python train.py --d_model=512 --normalize_top_k=false --optimizer="muon_variant"
Below are experts of layer 5 (counted from 0) of a mixture-of-experts language model. Rows are named router (the router's row for the expert), up (a neuron's input weights, with its number) and show model dimensions 64-127. Each number is 128 + 24 x the weight over its row's rms, rounded and kept within 0 to 255. Numbers have three digits each.
Before each expert's rows: "gets" lists some tokens that make up at least twice as much of what it gets as of all text. This comes from a sample of Wikipedia text that the model never trained on. Tokens count by the router's weight.

# expert 0
gets: " ", "0", " (", "1", "-", "2"
router:155115108126144126115172159100137099154112092171097115118081115110111134174113108162131135160147158101121131075140117100087149115153097186111120118119123107159160116136127122094105142133134138
up0:164146128171174166123121141192137103114172126130114115106048156129144125123195119144124114105141136122170125141128129111132122137106143146149135129125231149132128163096099150132122152120100149
up1:177165125142107172169131123112178104177135160105128150112072127111097152140120120151171104134125114122088128127123132129124119124149150151131108094113127127129146131152162126093128091174130149
up2:140128123129172129122128135078127171112165145144093075172133126090120126105173090093188087136067133047099133105108106156152101138126130106113122183129151128118101123113154129111117103108094132
up3:132123128145126124113172104130127128071109135144106122125120165159133112041152083129129128110111112083135125157137131154156174061121127079133106121130120136146140147175155130123101220167127160
up4:133180123122119093160125131072132142128127133151127155128110141148138119119131120125123078154134125161163171135124153138123132160124126146129121127127120160131098125124136092097120157115124150
up5:129128131136131112121136135131164158173106145128108094139106112125129107120129127140161129165128180186143122181132148129125176102123127127151183181087137122130111084129144138117122124168127128
up6:125133126123148127124129132105090120136145121115170150115123136141113129143112097152143080129172208125122110131152154134070082142090130125108167128147104078108100142153109113142138150174091087
up7:140153135127136131081137120047111135145152133120113166091107100112152106131112126147129159151118095108143149141127144108100127165144126115150108119114129134104129133083147128076139115142135145
up8:117129104128125143140116206127136124131125207104116137095123161152132097169148128132132151135138119127165108143128113143129124108127120128121117059149130131143111110102114153124104136122134101
up9:163152123161132145120070092108119125125084086142117057084084146181131109150127135114121104104114137157124126128149121130178128129173163161068120134056144132121102112132089113133125165174161117
up10:168078169109093140085116128158127130135140131160128118116131126100145134146148128108095117125110094116115128129151124117129154142128192125122134094126133128126118141164058100132143104125133112
up11:123142135117126110146130121133116131109126072104130113149137127130133132128151158104144153078088129153130121130105145158117096090126116131121154146110153132120140177114128103106074111104125110
up12:167128144101124128115109122089128143161114114157096120133162166113133151169133127129172126091112103131099127136171124149137124127127129129118188128136140131132095113127128144120143196128151123
up13:134113150151127122124136140167130140113134131131155135165105126097147117122098133165130115131128121130126088120125137181154154121147124141121051133129127128123085173084160133121114119116112122
up14:126142182130095111124134168130126158127155140091111131092104141141134127136128134111147125164132128134134158186111115127095156087134146097123128127113119127134110126120148164123122110126203146
up15:121111110120122134124130157116127130130127133155079121131176110152128155152129117143055095119147108114106065153132132119120139137149116104159174165080073093124167153098121153101124100126126130
up16:134120129129116143137166115134110158149130146164120139144100190152129149128132107047135102099133129149125129189081126128107122135133133129128109133127108143156151056118100118123131117129127132
up17:128132132121124130129120151121153128169117107121196152140128160111118095126148076151174092163026128126128164132122130130108128122129112139127127091127129130135149121086138119097138134118102125
up18:167155081125110114129163131127135126113104127128129129125130167162140109092097128156129138136114153141129123128114127121128081117106151107129126121123151192156116108166125116113144130152124125
up19:149138121112117090128128126150141141111117130102116100116189058128129109134079102127124124124160115140158092131196161136115125146147152121129160130126094138127155133148120121132126152127167169
up20:137107117174183127126127123147124143138119124137080100135095123175108138133132126148183143131125128131120115131144128123144116144146123157166108106110169128094051133120141160087138115145131163
up21:154112142136130119102122164130137118131131193128129113125119121127185159165117103126102129166138121132122127119133209133141135118126118121114128126128134088112161118116112130159133112195140141
up22:152134123142137146128128144156146133155132080164133155123098128126143168147126141145134128126141115139139122149104129166115130111119126126110137171121179129116140079138122135146120126140119126
up23:068117122145124152111152143117144157128112127165164150116065114115131119131147119166125121131120126133173164138128093129141122124115103092134141122185128122125228106137128123136067130075136094
up24:139133128131122136126121147092160152128126125135083124113128128182127110152099124098120114128133130137152115213143129132159110127127114164115216146093137133096162159079144098138128080165165093
up25:166123130130102137165140142071136121134128121155113204141133138097128123117127111132131121156102140089147141114099128166130152194119127206158126126098123122110145126141142132105095129116095122
up26:130149131160130131130181119163134071146131171122147108123063126100130090151130134124143128156109122171163130141158116102136180147203090136088128098115125118086136149152107159136125127128129127
up27:147112117162129097114118159149171131128127138130093125116138147091166160106179128129111117120132119084132152129099130129124137128134122137061200128128112144157153143133113087130115099121129151
up28:081103091129165113157170122129138139111095097134135094133093127122108141122134131118141141127122097130148106146142122132130127088143084152140110130122185130154152134152076140156089140089128096
up29:156134114172122133120141064114175115128124131136128121107141118133097129087131129124139108126166134126154134134153093130130063115130136069108125111128138124172193127131113157121106144108134144
up30:122125144129151129148118075132099128124174135153082134135092137123135025137096173130176168073111134106126126113123129117132133088134160085101128119121129095120131125122119145133154171128123116
up31:135137133113131105220149189132159147151144141135108118162127169146128133108128120045058088090142131129137126130143137097141103168129084128128180129151128119065126122128087137127160125181156139
up32:122123115161151122150155126113137150098157135162130136127126126109145131125121103141121088143163149122126089119134194109129135125133119117059110121167136129101134141133182147111129127155125130
up33:165138090127128123125126139087166128128104086138125152120103119151115172150133118130085177123138138137128122084121116161102132144131119126161135147139138124159132131131134104109131135122157138
up34:128175153093131113146126142122131132121172151123128150133137131109124127137119130151130129128133096160070125126102129116163133094156126121122145128132127091148146078122126148163148164147169186
up35:138127127130092134152139095119143194180111139182090144192122130171134139151125115126117116114105126143119104124135130107120106129154182098139080136153104152148089138135126131090133127107100130
up36:188126129141126115131114145160134121154192154118114161087184097126107174128131131146122127093105143080098099129045129122128127126141139123111152124133128124175153130118143109100132129130086156
up37:131101128173136144120131089130125126193125175125080129109149091152083136134130121139098107134127167103158160204125126134127115160125122082107085120129128127163144131094108128111085096205119149
up38:143112082125104180175141156094120130117163120164089129131144145088126105142133087103137134169133134135123152084136147117144130102115102128124116055124175093147124110155060142118132130112157130
up39:144076113135100114097097131128136087146166134129083169124122140113131126129105081050140083115168094153126103128173127146092186130123123119119140138127134129131132128127138147131161067131145139
up40:125125084124110123123162159141107137138166124123149168122147156095178147147138127131130079153120117087118133104089117140118117195112125149114126097093170141128175129114132123133106145138133118
up41:210091129120130123125090082137125099113117089150092112072127125138133128082163125109157131175154139100104167136201147079153145116201108134087158121140128110098119134080116138129157125143175116
up42:102103136141127123125132156133116095124124107127111101132129148161119125133125124142149122136139160115125063116124116101110120121121139187104106148129118152169134129169136126149123125129154147
up43:112159130145132098137123137132104061063115103124166166123054129208119123151129129107147117122126079115128129120133085128122154151122119101158128131135137125080090137144134136164111126124164138
up44:130123113116138094100144128168085180146159129146121131118129116125128126117090133154128176157131127090110103132116151145131117121171121105157129169151215122152129128097149108066117139109139069
up45:122122111124140128103124152129091130125084109124110100103125123166129106089098158112100098102102170133135136128069115114126122138142146134174135126105173178110130146193142144135070153116103153
up46:109132124126159105135130104125129133125129159131134086188170153110141132135121099105146135101091090108134100143152115124109141128108121163147128204138201137130151127125156129107172127126151139
up47:081141127072108121126136146163127129144137129107104077160126136118129157117187121146127078133120128152122128106146112152130177140129113128115123180102115133139009096131109142110118124181154126
up48:124122125130116089111152127148136129132098098135129046122108149112119112097130082139123111132119131123123121171118132126109127206137133134120137144148120150132180161126103126119125100126125156
up49:105117090132121178125128138127157144112136152123128120148127104111153147126161139164132145115139111124149157132129130134110140100111158129108149131125105106109136105139124148150165123124183123
up50:134144077123117125120135115129140132138177116127116148140128067159145131175067080126133164129156186114123126135156133098146082126128123119135121125125149130118140141100127131148112171129116140
up51:198147130128144120126128171113151107109118176133115127157130133100125129134051161094126106157124107145127149102129127090138127127113135129072117153124084069175125137110129136126128191122129147
up52:141155132115154046111181152105162119094162070148131122127103124160148145128129136130127117128128092119098120117148129146130108139093139097130129130127107119153128121151105111140076086082116115
up53:152130130121146154144150100139128143125112139175091185173163078121126129150138152112147120134114117086127177126096129117130081120128121162115163133105131103090148106132158172128130162176122160
up54:124147169121146158114148120139148133123072101121128109110123118150122114116125138166121103133153100141143148130104115108107104134168120124135127101115187128142125086177181147141158112149132173
up55:132128117142138130106138120126149126128117137128167156157100118119116132152133128130056131126145160138085130135122189128140122111132059118174147168082125130103129126142125132110121063135110086
up56:122097121152138125140128123098152152086119134130100142117133113124128102143124115155149164121079129128178114133116107198146088130117134203130105108118114086160161134123142134166121144130097135
up57:143110142150079145151125169138187145130174143095072112129114108188112103129095104131177123144126063136153106120124090112112097128124118129158159022156183131176155122147130130129128124108127146
up58:142122124131094145181140087127154183189170142127134107136060068143146105140130116128118068142100113132109095132115164131111124114141120122103114147118118154143142170128127132066137167104135165
up59:124117149101160143120192116108166121141151105146128199124127106130121123124146161157153130125097127144144141140131127135128129127155191102105147143114127112128168133134126145132163039136117149
up60:174128120121108144120121139105127175130137136157112129092139179127122134155169105141128098148096105129144120167138137114134152161120127036131138116120129128142034135121112132115163080137136110
up61:170137135146124119127118135131128129140127128129123132147083130134106168124128124139124128164076142134110081129089112131088127118095140115151128131143195186082125131134111105054111122174201127
up62:132147108114126104136101184130135171130126150124131149163092128168129138112128128129131115151125153078138113150148155119160156113148142144153139116131126122143134161106106118156129132128157122
up63:083189121199155141124171125095131130150121125135098130130164113126127138114181178152130142127115136127145157165066135107073131143116102128122130127121126099131171106113124118131092118127098150
up64:184113127164140157135140128127168114133130133115111131152128131129117087181167127105102138112128135111179138098104133131105131160097098096112116118132133094053147155102157141122127133093112120
up65:132102120135070107144126177094124100152129099157129160110139182156068128141134119119126128155117127123128136133101144130129122137162146126118136126081138135134136146126075111128135116153152148
up66:141129178102130151150090118106142157121094087163151103084134109135133128110128112115128126130084130107132119151136126105089085103154085132128130099135088134150086114142145128132092100065128128
up67:170106146098139112128134203146114132102129145145124130129108129134111145122143133123096111145133135150157197130118141117128122144105145135126118125152127115147118145128134092126143113173132105
up68:132099100095132127144110057082141122141134128138131172127095095134106063109105130096140160175114137120103114115121124145109127113158132124137182139132116113069142166168190189129148119091132128
up69:110127132135140118121134161172156118125084126128165136113131152164132124127104141127172137138139136153129125130122144091143125108101108147116124175115142144132117125131139115127134150137081126
up70:161134120158125085134119149119137109131120098136134179149124134179125114141115135120109143130132138106126139103122142126035130105105148132134161153174133107130129165131116097130131128130168127
up71:147106136121156119121134131129085134130099141114137112124126087154115149112151133094189089109151109153135134168122141137116195171146141046145158155133125134137107173150119153117092154156155125
up72:126183120118121088151134110157075129132136126128153153125119088145150099130102138130096149080105123112137111157145143172148160103115133103152106118095110134133133106129116142133127085107128134
up73:127123128117135075125126121072137132121058067089129131161151132143141109100135114068158057132129129065127127124167131160119117142114127138106139095122122131134137134133071141086130138157128124
up74:121086155181150120138177094127167137131114073119144120126128097176136132164129134132148119152128116177082131127135106088118114159134127130127153115127162142111100158097126132128132128099156165
up75:133130154096117135127141097186130131144127088107192153114141148154164130154058135124148136160127141134121128152122122127126120138208115140133128091131131140121080144109127096041113122140130128
up76:131094114132081093086092126092114143130128143123181114131140128125154135120106133167098164126155146135143120105153131098112172151137130109128134129138133094153228119072114136109141110131120124
up77:132143140128148115115128132131140125142165130103167114152120119158137158116118081121182127121077108150123121181125096122113128134121144182158137120145130161128134102156117128141107133115163115
up78:123161099092150136175128131128126141144138122134126210119135118107134124118095107129139114140075144153093139146091154088144111131122120160131112126129103135154139137121108162110167122178098128
up79:205197097120128137133129128105122132131141123143118122129128132102129130113070129145118109130133123179086133125136114148146091125065170126132155119131142143145155130121115155127141129117146128
up80:114140126160196120137153128149118077183130072120174115129126109112160126085108122152154114160128177125108103145090081131144098122136144146140150094113153137127157115159127083119156102139091133
up81:134130170065103122149128106146126154137126140129104123120146151131127115145129107152140114152145132136132140087102108186118145126139123122152155151141127129127125117167113149119129145128134145
up82:118125073131118182117127170128146130134117131119130113125122127165125135136081124090122128144135119116120120121135075101111156058113132125135110124131130218132128132113125179034142110133095159
up83:145134120091134192117154129113134136163132139175127133097126118131132138120128071137216142127133166135123153101118129095116129156117119134087153116113129185121148149146157141128129132122154123
up84:135123128161160065135125131103134090150146096127136138131130114116129079178143108161133095121170122120115119111126117113135091196133146170071130102079122114132171091127116131063146129131111128
up85:114078106134171119154139136124122128133132128157115124125131149132126137159147094125121176132133153130104134136144144127128127169141141129159114110106114127119129127130154078178196079125095077
up86:082131119129134131120108136120133128128145123131122132140124116085135125118106125152175105130169131120131120096057127136112104124163115080127129136131134127128127107158114126128138117133129125
up87:148129128123128129128144127146128130128140083137134110129116126147148129128123118129107194070092131125138139125138129133077125121131121126135132088137135074121113126111131090116120132154182199
up88:129145123136142128037130120120145136123123107126109086148096147116196137150145152138162127144146160154120133123138125108113129181123131103102138124114128128116190096138117114131128134129148127
up89:129160119103134163099126111117132133115103090151128154151160120127176129148148131172108125106134110143155210072110129140114109120134105119102103116116124110127135073136210142214119167123125118
up90:133148164127131139103126128123118078121121121138134155095112134124126161120158104122115128166118105080128090128141192115134210139131144159126128124144143109140184147127109123145129125120130105
up91:131129113136133169113129130193149077128113176128111132125127110122132120127133129180132126131145162133078123125126126064150137112147173119127189130124133154130205133168138126043142175101144140
up92:113147126117116145120125129126157174135153076130118149092067084122139106128106121128140136164104131097141080121127154121111125117097116130128116119114105095162132134150184139107146149132098129
up93:103135113126129113141163133077178193138138143081126095126074129128056135107130124123116120129128124146158121110133124129090145126140108115130119116150140164195062076183160111130089131138118128
up94:171104118187096166156129206129136164123145138114149131127108119125071131127123100123151108112116077147156126131168124119120126148133122133192127081117120125129105145123144129085127138119131120
up95:130160111084083119115139197127133157134098139101113088122122128151164123140166129128097128132131128143128112135151112126124134090118061122134136109120142129155114154210126100115140124154086147
up96:112150128125182106142179105145108108112092166130122159109135139133162129139104128125117087131170091142121153116094125104110134149119105115127139101121119129116135160125112132117106082128129130
up97:121070124138134133109161148081127140125129150078109069148119113118128141121149111110164122128137133150150079144123183152129132123138152135112129081132130137119150121137151132124125126084120135
up98:128123120144117131108133130117132111125117123099126126117123090127133115105100124146138129115097111099151111137145132113103125128086123153123179130041120112124130117155146123126099109165150124
up99:166109077134089080130131133156125123100175163168060125067140138129119163173145117136128172117129125131150156130095117111095126122148118162080128130141146143143144108129141128124148130120136136
up100:125140112087182133131129130136146111150133134107097111133123139195164155133135135139106122142127147131098097128125120097127125179120124112135128135149094132122141155080120209134143115131128149
up101:120131176129125081171083151123116125110128138130143115124111126154136101132135129116178130134118127125131130111125114166129134127125094129105133127105160153104119130122129128127092085165125133
up102:107131137121135181113137154167134127103118131133087129129127029105127119120131118128123176094148169125104098153090127139074070164127124190084153064113173130112151123118128181153108143129126130
up103:129088132123153093136132140143127130132107122138136149118178144128133124169166135086149124128123159168107123126148128149127150173138131145102099124128137130090160123089109123173121164128119141
up104:119137090126109140133126138134132133186135106118156124092130120114139124107103109143129134120167127142129131187116138150109115193179118056131143171127159104140135142095110125111104104155129118
up105:137138122123125116096151103127178127126108140141128146141205053137138110099076130148155101151094098121131128137120152116085117115131165127138144122123157144107127135131123120121105142183096131
up106:120139111117158128126127123128155121148130122142116123133141081084123128154139116099120129166223126092130136096116187171111144128119119125088132123127132129181132156129095167170128068136122095
up107:147121138090136157140111156078126084142107161120102136072101122136129127149131154162157150120125120109123111149124130094129139133136183126092076183129128101122125138117129125104138100132138100
up108:157184145139128117122043143122138118135125141126102125149196121140146130130150124146126130142088157124154096073141151126174125102132103129112133143196129079133122126125133118042126125115089119
up109:150103110102085130101127161138138132145111097119096128131128106139145067137128110116132127143128110121128116096134141120130129104093128079139098120130139123121146111193128161126161120110102102
up110:142093128128133129142111116136145127128117121131146180133120128096129132149104127108115163131155124160126128135095084096110134118162131112098125074133076142137147144120114122107122179092124129
up111:132131163138162082056139126136142118125129030097147179128141128097132123128113109130109133134132127135079111105062104128126133153083160115146096121135127113127138084111095078100122150156095109
up112:131084129099135125128099141137129122161126131089131112128098163142095146128089129056112127127160166157143131182144127129124140128130154134134128150169093099113133169091095102127092126148139139
up113:121131126154162126128089127103110121129122149115113146125086190110138128113113137071134130118133122132165127116133096167118136167098136136146143152121093105149127104144135164097132128116132196
up114:120139148131129124133102128152112130114147135130222124119136093127107078131132146130129105159135127103121129145117137077178125108149127128169131135097133128133115119170149120100119125094121117
up115:121110145122058115063116113116118128125152142148127129146088124109125128121104170211175161127141137103169114124121119159129115134142113109128134154130109139118110098164121137131127156100122132
up116:132114111146069176113157150074120122123114122174181125144130117126127124131187112128131144143132132127099105120137061122127138092130129106118117131098145118127090129123089128134142113114119103
up117:149103122114143116111139125162125116078132130135108145114145124142129131107153103125128116109126105128130164095148172079125208127134154175126131062129121128136100128119101102155150062099181117
up118:135155138116121126160127155124096097128135140146164117117161115128126129149131089127149155129126127130143135089108125090114108141084119130117108105117118088148138143162139115111103132125098162
up119:119173129112088125129133131132120092153168145131115126088113120116108069128085109122143125138067097152118118127127129129059153175107155154128156192119177150148131138161128141117168129085176120
up120:090141155129138141127133118150129124116109127136130111136133129175127144153120106126127124156146121105128143177120161128163124090166128125131126112074112130069095129092111131089146157150124122
up121:099144136098127161158115115140127164097089098185090130128139127082123131039128154047150149155166090129100154133141122120123140134095128141184094124128125144150143140171100132132134158140121128
up122:127158102131122130138115154108134111120115177073140110045117126122127110147121098120195147131144102126129131125121104038126146119146173112142127093147129114103127145129126133106140133118124100
up123:150097128162129112114176112127128138084128134141114133124118130126145121120126155171132128086107112138124124125104157129146130129144204122163101105124120130129125117096178129128125123131116135
up124:177139151123081128135121119126132143127112128153131128101084204132177118107135172174163157125111118113125127119133142162113131128149169136146163077140125108147148138126106165122174099118135132
up125:130139093174128048131175109131103145116128161119123109136110144129128120115134112181159129128120134132119133120166157123150138116197112137093105131125160135085109144132136129121124116093166132
up126:142126128140128096118141148139159118130127137148096164116119116079115104122132129132118149128144146124109133102118097135121096104109146115156171163118108163087140128127149143150130156152159110
up127:140119147152115121152114116130087183093138125103132127135136140128089055094084137147138114062111121119121103111153126130153126123102104141095101117132107159144118105119137119099154126134126102
up128:125071128144118157128169127123137109159087159141097146155130155122176147121182135153126130087156109124109138127136094109129165125131117125134050171103116087126147125123125126139128132132117147
up129:126095096165174145123091126164107086119130162128112135078116132157142159143168143098103073104169139089117144132087122124149096200097154122167161113129093153136135130109147105119099132128109141
up130:128158165114124153133124148150119103117100133121108117129141111188129145127127125092206142097132181127108109092129151156108094142114141169128172123122120143130158122119111142073115158097093108
up131:140161116110115135152130123127183082154108128138139116124111117165162144127118126048105131130155158151138107152081140143160109130169128090135096123133141170113166060105102122100218154132111148
up132:128160129133133109119138114084143125089132095123133130117089134101144105104093126103122131084117131093130139115122138123127141124123137127117176117150153171125171124128125101130116131091207122
up133:123128128190075188131175154083146129146151125128104128143085112169131131110152159146126120071153128116128171153102124138131160143133075125126111149111126107118130112132135144126102127114156147
up134:122129143194155136126145130121141152139125114127127150158157128066110117082134106109094116131145134134154174139073129128105127126138125140152129124126177128136122123153115151141156117129114143
up135:129127125175119143086155116119130134051127133124131141132153138130180125111136131172146121149119142126127144129126208071095127191149113135134129125134123131125109092122125132184141137133126089
up136:095140108112135207104150139119126143170103090175096116133128152195142139133125093133151126132147126121115162150108121101122114133103143102132150137124106090133147070142095127110044180120118135
up137:160072135075133098129139127136126174134133167130122128085153134114132134109105104149117128135118120119077123146128126123129109118121121134123084153116151132116114115097135087182145151129087130
up138:153091124146150122125136138111127089166142115128092131119114166171150194158133138078184141160133124133121139121136129105134128142106123115125081146130142090129125135069144109142155124122109114
up139:124157130154128163082153179123134118115130090126113132127126154133143121172104150127137125116144148138167129128152118148130103135128120160112118131137113100132123164150122167132122128072160131
up140:120170112127127130142133115104128127153111116123127093084159108125074101146090122090135106123104122149119157127141116157125015130144140130134146160121184145124130126145128150137113109115204122
up141:116122144139072134159145167138075133138133162139114126159136136191162105123153164124135139087116095108116163127123190153132191116113126128131123098079143099133128111111132126113069112131128127
up142:175116100130135132126132126128148126131157139141123105136127100133154154170151082129136123129144105126123168142152158124087128129146132117083156142108148128126113139122140145103079177128136168
up143:136125070131117123130149162123144184057135125081165129130154129161118131130121129166147111133137172107118123115158127110128136117125137095148149113141107133130137120129124107130169160138130136
up144:190140147125122140134131129138134132145104128139074129165106129156210141073124125125145111125107114110206109096144134176121130130128129130147135123104128120129177099118093198049138108102130139
up145:131109140119127148111128145085127170098134084185107124127144128118130161131116129112113157128125142170126122116139118127131137169168141147164159123127151127108152128180179103155121075090179109
up146:082145131129117097085127115112124127127127135144113131119152115112131144131083091151136055112173108094138126126124112124165101126120166135128146106102117130143135142108131111156113123135098156
up147:109184152107132138123110126090106130128144121120114115130158127104130135166080096123138145125160128152170139119133112136137121156111116129154140135144122164128127070114124159102153109041127141
up148:099178123158147154135182167125134127088119105155105095120120129130106128142134091092177126064128173139162123119188133117135130148144066122158123096118128139146132104121091146111131102203117133
up149:115125127141144106128127128096150095097114104089126149092128099138128122067130134159106155101152114133125126092128170129103120112150089083131179164126112125116134100149113101140121139131106116
up150:125132111102091141139130160152117124114130127091122084136145128089131120104127086132125128110128162177179140136069086124038148068142131123154108136129141123113139152124157132110116155123139087
up151:103136136110145123112139158124148169120124120082138124123193110116136113147092142126133156122153121167113109173128173127109178104185118130135177120128125083125131111125129125091139119127179116
up152:079141117135128125127104223106152178104135125133127130136086093166127118164126127117131162072136140124159113150098146126126150093112070114086115156153090115127120116094175095147139131095146149
up153:184111123127080137196137112121136090167165113139076081113079112117152087165125110126142111129074128111116140166142115138111131162179128150174126123120149136129157132114133109046129146125068134
up154:103119094081116125134163148115150132140132138137153139146135118136135131112107121196167134138165125167113173101130174149101079111131130105143127139124125128121142136127128149139100102184128149
up155:146121146095108055154075119131140118118118079148117116064143144120139135126066140128140131123131158136124104131132163137136132169115060099173138148130171129120117136103125108114105127112108130
up156:149098133133126141168115126070161165168121134124088146101114148111090094117135129097096116164120055163171128136149146134110178127097143096153103176167128113111133145128129141170130147126135184
up157:187136117173131144150131143107196131112117126137129163161142092148111132130108044164111104115123080124166129149057118155125151129174128143110133098167125126101129108165152168111128030177104163
up158:137107112128128129104110137080136127135121110074106128129150134106133149123125126096134122100090125133118088108147122094116144147142125062045071135126156128136131101052125139135098120132128129
up159:101085095114126122099128120110137179119125129129146123137162133126126128128113116139115169106127122137064096128118131128001106131127135134142129132095195138168122114069126127106172102132155126
up160:140091157166143096139133107119124127123187145154138141128073161115077133138131160098133112141138121131109139083116132127084173129144149134128111127133127128115122144125128118144106141110134141
up161:095127122128116104093128131136148135126106131137119163061135149174135134125132082125165110131127153155138135131128121160009126174121128130093095113127107131122137103115143150105081127123120125
up162:154122084104149095144119147107177129097126135117151159136126159130099128121081089123138127081137146152126137065127135114129123124126136123178082120132129128124129112150131129141049161133134140
up163:124086131146127132094130117131105127121196117138141110122088124137118092109127096073119150157056116126171138126135106182138101146132177129121187110135102091129185137122132127102132112106117136
up164:135117073135126154138131097152157132095129105118107126105126127141122147069126112063125137127116135111150157096128125117118117067156121165117119130118117146122128105137184169124108127150052125
up165:086128127131148135142127135145141107153096142125061125120159085142126123174152134134122134131118127084154158071118130128140128150149130094117138136100147121124096072130166119155132156115122175
up166:093111121132168146085173180104124119134115121110110136062142157162117132140069136147150079142137096136112146101115170117130156147130135114105142098120116161118131150121110105168131151129128129
up167:116158127128126132133112163087143107169123099123115094113129128128128077148145145169108149137120092124135128134132144136124171114153128127145119114124101143115096126127149187068124121150107128
up168:115134080136135094142148123145121078135132125112144145168128178162119172148128144142152104157093117127159129130130100138141150171132138115155141096170122158103124111127156139130125131122133137
up169:136151108153151116113071112173117120156127110116140111128157153130115121102091094178157137112206124114155150134145134123092130114107138100080124145032111119068174125080125130149128140136106143
up170:130135148115148117160138105136127173160122111097118130130140122143131090094131130128150132181130132124112151153127111132139133129126134114128101150154132113116081136126118141097102124174111061
up171:130140183137114127128123131095120162124066131121160148127129032128128153095094065117216109082107101128104109126112127086142135131100137126145154103130138156123143130121181190133102129108165134
up172:166132144115121163101132126129178156168124202128074154173137127123111136125108124149124129177103077146115171128073145166123125096125082135123147110089159075134130158127117177124151121102143138
up173:174118150132147110136130120144116137094150098171106137104129136154123126165112129163122138136173128147093118107123158125127128148117126136094124094126160124113128095120128128162128117122122116
up174:144101106081128112179131118131125124110124124196131152115118137151154166130165117120168125123092198176131193125122139146142117163131164061124161168113129158142098146115154130130130108173124076
up175:167139137115126138126140126146127123167106139098116126111155100129132119129108129115144147177116131144127119107128117097080116099103141114160147130125128128127109158128129115133122144155124150
up176:161100117119105133134080103125119128127161104129131132134117135141128097134120144104065121122150153139134106099178131128127050119135083129150179153180099063113180120170168092143138167118138128
up177:134125091130157139130124109134149124143120127140130124122128157134160127122092098133134049126132148125117129140097141130124177127120188124065132166109146135112128117157106082131092126122156139
up178:131175175188116113127131113139122123115127119130089130126086126130093134143109138124137128123163153131106149162105137127128154124153077126132121135157130090119118100119089071122176116096112130
up179:114108125133130114120119080155114151143100119116128144072142117087115116123111125139112107137092113126113127128130159129129117105150148130109132113118158116130050120159122130121141130111129126
up180:177119123113128092087131131106142102123125147106128157165111158139139137188154142164121095145150149105060160154094133178084126124146150127099129106126132128114145155131116126068154100146170126
up181:120128128115091118114098172132125104117124173083103107159121125153128088130141171077158163138169085121144129143135129127134118101128136143121137151133152126151107110100144150113142176134200120
up182:153147120166170116127120212153134128121117124117129159126091114121161136129128123154116138128120133162129114120123107138142151108158133132134139132128122131128157125098130159083093120126128122
up183:130126144124147167129184117129161102147105106115109163133139164150106127142145122079139107158173148124109103127109127083134116133145107174114116128100170129161118119126114131113095096136123141
up184:170115142141125128127169101113141118150129119141130145126088130096117115133126116139106137163120117138186104087111133122143113127135127109159098101123138135098122131086119109111077144125134136
up185:151133126133155127133126188129157093126112126160155133108129139103135199155112083128127124128099165159127153121123135131097133128130126102085093128192119127105116125102101132134087127094136127
up186:106127143114125114124141135127113134131140125084101076106135111150118088168128126119132086142130139136127129116126119173129125127155084134120155124139190152115131109167140156128114103085121114
up187:081130130157136123135097130125126157091141132121126158137141131125128123137128125117172104102121150143137096108112129148090129130084136089174157099143124098141153041125123126125122103152122151
up188:137110108128137099119151140128118110119135136125150129134139138156120133129136100130129093112124129103083128128128134163102172156135138121128117141132095128121091145107121109149124123155125122
up189:129121122147139118127127129114127082087133110153130160068108119125137061108127117128140136120096134132133107131146182103188143115124114095070122154067131121142108128132163126109119140120128139
up190:118132114120129132109126128108129171112113123128123098170146162115149135110168175084130100153121129099142126127146127122155167126165127128098151116124133124143098101129117126141138122145129155
up191:169132121138120116135127129172127144125151138111103103127126129140141129131131114125101147185143111144129086130120125142129125106122144184172126095160129178085146126123127117087141162170128138
up192:115126129149128138128121132118128131116108141152111109131134104131100130142141164100111070159126126134080120079102127141119127044118114130140163085135106134161126125104128115091158127152186130
up193:104166088130133131127126138117177154121130098148115088131153129128121077202130132120146100161107123132135127081130139140137129106115100144081126121097147120128136136126133099137089131180143109
up194:129078128129123118125091127140124129099065104129122127131096134205109171131126119123112131132117127128130131126111151129118116097133115136126126140115132068081128140141151120111135129156112121
up195:119101154135112133106131040176131106140119141088150096099164130114165123155152150122187154096115148139126133107161135115136154106133108090127123129138125116118148072127140137137133132132120132
up196:113133155144121180128118130118120129138079122115097115142112092136166105136066139133127130133130122158128108126121107133133129102141127128124149130144122133127125151166126129123122134130182120
up197:116124152124175134143134130127129110092088112127114115125143131133121179124139153131218140099121134107148142128122141174154146139138127127050153129127131096168105133182125124110117149144116116
up198:131121103133132130158132153103136123156077122171127149134081129102133073148134093148135130131129128069146133103113117115112140112111105132125126113106177146122147128136128106104109151114151118
up199:119099124146159120147126131120124125136145128126132110141112126132140144122142124136123124147198104075139113159116128148159130090121086134150142125072158129139125144127096133116136087148153140
up200:181115149113129180096129139128132142140114121174114089158091105121111098099111118153100128110140099133117086103201113080128129123173108106131147137082146144114167093096119142109145117159159115
up201:137135133142150093179127140119118112110127126102061083093165125131122099106130130145130123154142143117127114110047100037100116126130195161200078127126120133127131113158130135100132090119138111
up202:136105129089145124127157083121124139149126085129130153125157120102152128124120113140107151119148149130197089127124140127116132162164121162104111133173138130148170118123139151138137115102137129
up203:132109115123125123181119120142115135105139166096114130088130145105135109127088115049141122145116124119141128092151188102113125160145118119126145139158072132072133128136125147140145137119117177
up204:137166151131102135176115149130128128072145128068121093103130129133114150116148129123121138130126104116090132129142124140180156155137120126125158121116192107155105139131130104125109161193127168
up205:110186109127129139144127141108128098121119160128120120153129154129126093119132134132109193133106120126127104050132135139132137127133124133124095127124105125127174138092170166116146124123128132